config.toml
balance_bias = false
router_logit_norm = 1.0
init_std_down = 0.0142
beta2 = 0.95
weight_decay = 0.22
doc_mask = true
Below are experts of layer 3 (counted from 0) of a mixture-of-experts language model. Rows are named router (the router's row for the expert), gate (a neuron's input weights, with its number), up (a neuron's input weights, with its number), down (a neuron's output weights, with its number) and show model dimensions 128-191. Each number is 500 + 25 x the weight over its row's rms, rounded and kept within 0 to 999. Numbers have three digits each.
Before each expert's rows: "comes after" lists some tokens at least twice as common just before its tokens as in all text; "comes before" lists some tokens at least twice as common just after its tokens as in all text. This comes from a sample of Wikipedia text that the model never trained on. Tokens count by the router's weight.

# expert 38
comes after: " ", " (", "–", "|", "/", " $"
comes before: "0", "9", "8", "1", "5", "2"
router:472501527495530501494532527546524481505504523465527514473503547544477542502494525480563529524476461491442462493504478482522510493503544512496502506461509521525494533509482523470530491498528482
gate0:494521505506481487546474455516517530501481445496492534523516484467470497510447481488515502523518542477547513540451543500516504505493437479480523501518510520467458517543507520444523512501488476
up0:456520494481490504477498475472498466522495555558473443485494461514447492494540506464481483503509497465542511525513504488500513445475519514510489483490504527480469514452487499534509506474499511
down0:473536447531461503542452501496514494501520499483497518476474508513500523511520456452488475505483513495483519476475442538512497463529452476517515493472555462471503493465453476499496511431517496

# expert 61
comes after: " |", "|", ";", ":", " /", " May"
comes before: "1", "2", " |", "3", "4", "0"
router:462549518544507538470530526492525463497503531517524491513487482536467527507486518493483458524477467519497448541510473514456492466507526542511456541512488509502525545482499537506514498484540460
gate0:489477530536495435544507481492494515531486523476542484526474514530504459477517480523506514474506513441517483534500508539468536462510497515498496510496519495492523542532529506512507488517516475
up0:504453526524456434507481504493533508543518515504496489497528498494492476536494498470505524472474510421543471501469494499521505475504498483501489524473517535505534527504512535498527464492492533
down0:504509508484567517437453555499478497507468508504505495505508458495475507480493473464457517489498487498485500542553503483544514509471474498457471494499485470530489475571474503486493519522524496

# expert 40
comes after: " |", " ", "|", ",", " in", ":"
comes before: "1", "2", "0", "3", "9", "4"
router:471496551536498542479534522519538479496502537498516526472489498513477508515530535467532510535472453487440496509524470483497507488514541518483484526527508473476503539479508495511499507460526495
gate0:505504462515504497498472509494494512514499441524494486498509489485469449502508486487485488493512565466504490476420542505497476494508482476514467513533538482526456490551499449480504484482490494
up0:508503496512469503499477458491467474535503474483491521515504495488486480477528500516500496527505530511485490491473508496452492491517450509538509515536506486507499481564493506483504539521493519
down0:502511509486472504478508472503518520499513498532517538469514484516489524486522473546525510478475481512531506471488527501495527500497531541468473516529528489538483513498444512509517500503559522

# expert 33
comes after: "1", "9", "0", "2", " ", "8"
comes before: " |", "0", "8", "5", "9", "6"
router:474514496528497462516534517497463496529509536474527534475523489507502529524549523496474501544466491538457506476511493503498462490461533540544482450485543509519524505507521476499516485521530508
gate0:474508487500505523497437515518472526483507495488509567553523514505502560470501512493530439511488525511531508518492504520522505504496478513518498478492496514481512504549500524472490493498463499
up0:478500523471482526494481510523486546476502496481485559521537499478524552510477520486522484509493532483529487466480507470495512490511523532515470470493492488476507484585525465524514496527505494
down0:508501507498496513513503495492507437507489505501488508470460519572471482518511496497517419512502440495494474487506540484495509485459501480506518512534511526474465475532501499480516446496474442

# expert 35
comes after: "-", "\n", "==", "|", " f", " F"
comes before: ":", "==", " of", " by", "ing", " =="
router:482507531526508475472530514484509546524521532569515525489532483517514524518515498497489534529470485531528516496516478496452507502450469534543503508487472473514507476477504514507536544526526532
gate0:466506470455485515538491537530526503489449495459515509473503474507502477543495510450463525508528541523468542484541484531462507456503521507488527491496521464526522497520454499503528505508497489
up0:521522467504513473487534514449499465506491486535524469518508511502516521445524484549556460477447505476491506514501502467537503499492482489478491527564502506474503500472513473461459491494489511
down0:498507493474478464479538509522488500517511552501502504489464492508435488505519467541500519497498469511493530467509502468537498495499512488434487494470550529510515510536508491512454447529539499

# expert 49
comes after: "6", "5", "4", "3", "-", " ("
comes before: "1", "2", "s", "N", "W", "3"
router:537497505544524509471498509484494498510503508489496511474464467469525511476535479497505495523489513527487524469502481479455529477447498520510524507535509484567520516487504486525459480542496525
gate0:476493484523473476535465475479483483520506508519497506530543518474520526502529491498543481477459483472512498498499526491498506457506484523516508454505534479522506502527524465475495481505471526
up0:551504516522484501480499524491528458510470517519532484470476505486548513544517501494501519475468494474507530490511519523499474547501536470494554504488490548492541470520531488473506496474521491
down0:492487468533444535523485528581534514484503483494492499534495495497515451484517482472492512519489513432518520490490462476475520508482499559531467512496470499527440504476501499516529502476531469

# expert 25
comes after: " ", "0", "2", "9", "1", "8"
comes before: "0", "9", "1", "8", "2", "5"
router:501518526556534537463521535471514479491516515514527520472476505530518518477474538515538505527478466526463525450510485480471519473475521513522466539503494533511525517479479523522535502523533524
gate0:496493466505514491529466448491506529501506482514463486516508461475502448512476463501505451462472503506514499460466476534530506481483464478513510496511525472471488479518480494483494477482493496
up0:474489491500512472482506514480487445476493539448500512544523471534500516504453501493490532521463499492479467558481491494515435499549454487478523542489476494507509516506486495495494476556512493
down0:539516500551506518441488479485509528468482502500434541495456485520542494504465483477508489494528468512519501478494480480485524469513485486507539493508535502483510482483507491483536510450519519

# expert 28
comes after: "9", "2", "0", "4", "8", " the"
comes before: "1", "0", "2", "6", "5", "7"
router:507514515543522525482524533486478484481525514521546532459468486530515522466492536499535535519481460507464538461514476478463516459468528518520468518499490531487513533481481539522545485544529536
gate0:454476499513496506512418490517495534479507503512511503519504512525476485488491503491509511503524480493499552490466488519490482512507487464486530503499484483480488487520511528463528516464456486
up0:506518551441529515510496528504508504511548497530485504511470495529483472533507499466476502497522428501508474488506486554518446506496519473480544490490487522478478482512474480490482494489491469
down0:502521484527476531527499501506464487505493495495505552503530507549508512525508486456514519558530536547505511518501501478502538478471501521485530492476493482500537507480516509495517517506473520

# expert 12
comes after: " |", " ", ")", ".", ";", "|---|---|---|---|"
comes before: "|", "-", "\n", " |", "|---|---|---|---", "|---|---|---|---|"
router:496497500539514515459528513499512475492480503535527468516507481491543519576491499511465496492491461550489531478506512511479513472477512480459494545458502497498469486475529507466468481518511482
gate0:519479512501491478574536504509494510499494517514483494511484532481489495519487478527506458495548510487477511476491529500477425550481459496472461532471503488520488522506517508497522503529515487
up0:482503473507484507461468491510490482514496489513524478479499466521494485498503533503492524493475504503513485521503462502528559444521527518528524460525502478505506474522505480504498475470499498
down0:517488487537520528491502498498513531496511514509485473496498463484473518471509502512503473493522515523490455534501494503496480495521495531498488511512515506514527492511512458499512479502497519

# expert 56
comes after: "\n", "0", ")", "3", "5", "4"
comes before: " ", "\n", " —", " S", " —;", " \""
router:485503525473467489482528530506504473545524536537523510501498495534480544540488519520534507494506514469544510527530482486480461464483517508491497487516478464502485529462505500470519492550518548
gate0:487529488512471508509477463483469503451524516491477450506493536477512527527534489546513475484492499516512550484501548440479474517520500515487517452456475478506491553503502512484492469509512510
up0:490477537476535477477491528513546524525441512510495485511482519478507477513492491463502531489503487485506458478481478505560515451500504472514503533483530469513463465539483521480462531469513501
down0:539516492468486494477474512472508524523482491537531489503474517498495494514450472459535525479503496466551480464498469452505520470521495526493515523508535461485485471491450524485511530479486463

# expert 9
comes after: " ", "1", "2", "–", " and", " ("
comes before: "0", "9", "8", "7", "5", "6"
router:522519519553528530453515529486493476494526512517534533463469525530521528489481545509513518528479454521467529472513474469468522477471516510528467510519496541483515525480461542521539510517528522
gate0:481474487454517522540446481487483476521500461497510473490494515471459485507505481463506496491501484479504494509428523526542520506529474492489542520523515494518444501503461511459510495469463492
up0:509474545471517502511513491491465505522460461450497549531500487474528487448508506542480498430499511512460472509482470472530476511499524499489483503505507494514526472495496515494529491524434508
down0:512526472562516495482474494497515482486482434513522506524499498518522484510517550494524481512526492461492534503480495505496475495485502550515474507509557540525516470520512479515530513542470509

# expert 11
comes after: " ", " |", " the", ",", ":", " of"
comes before: " |", "0", "–", "3", "5", ";"
router:511528521549534513452527531483503482483532515520535517464461503529511526474504526513522513516480442527472525472513472488473507459481521515526463519508505533504525529478462521520533492532526510
gate0:504514526480522510479483442502507536481479507484507510501498538547499489526497477516490522479503504543474487512484517523520489505492536472495520526527512456499481486496496458456492517478467481
up0:468499480498455481507494540501479497507514462526517544493481500475473520466520517495539454514564520467521527498508496516476513508507477532498443482470505555488507508493471512501510496496543456
down0:509466434504524481484528510452498527493461492526482512508485497465502478498474492488458480525531498429484506483481475492501508447498479494490505520496494484463496504500569507489487510505471464

# expert 54
comes after: " ", "1", "2", "0", "–", "9"
comes before: "0", "9", "8", "5", " |", "1"
router:437485478547487466497532528502479494486517519498472508479521489521493542491510527469547542533487454516464504490536489473524528535464510496470539489452520544534470510459543517496523463510489456
gate0:490509486495489480458514477468493537516534520521536505493505531490489484488470492506507491497502532437505496432538491554481540558478488475530533509509464494523502497487455505483506461494498483
up0:545514480498494495496489518537481502458489496482506465474503487495506507505493473510498485522538461573484495505477489454515462462460476535516492492535539522491524474478525504513518491445475492
down0:496537497505499525497488527491465511476474516446510518514454505514495501525524454479497504479475506522528526494493518542498507464513522479473465472500472477529526509489470466492495509523541476

# expert 55
comes after: "0", "1", "9", "2", "8", "5"
comes before: " |", ",", "0", ".", "–", ")"
router:521515499508514492504521528466471476550503517481526501449516495520500503490535518474497509484491537517499468505522482502505508506465521508553480505476532541511483521484524546517507542525547487
gate0:528508498498510445478475470507499498506533516466454499517525520510543456509517497492484509500557461510523498512529482520487510498436522455536494520472530502486474495510537505509486536495468510
up0:500540516484513502513501486487484439450510468456485497488511549491485482522511536473491500487536496506490497451509506510543505490483518479508526486500527485503520488462522520537452537503491504
down0:469467473493501475489525473535473509496505511504487488478538484532512496522511528492510537526531562519533502473519499531503470487457478492476489501506511491477531490497537495503509483511490491

# expert 17
comes after: "\n", ".", "==", ")", " =", " =="
comes before: "\n", "-", "==", "|", "The", "==="
router:463492501514509517515533517478557505478480484504495531542500468494531466478512537536502476481499500511457513482519483517510533477540525491476512513473463480470479532476505523472523538481519472
gate0:544559520491506482458499528433497522493506487490483496509542538542473504450531498546497508503532493484492490521442449501506496459557477546509510514492512450502472497498517449465517490495487506
up0:490480455505488480535527449494477501501507497498548517549510463537556495510465492531520477483514491529510490505483514480496520509477469467498459515529521530490472502476477518533519429501575540
down0:555504522514531568511516518484506552461483519521493486464519481537494510516510482479477534497552468456543520510533542490453500529484501526483497487506499507553505488512522480466531554519499523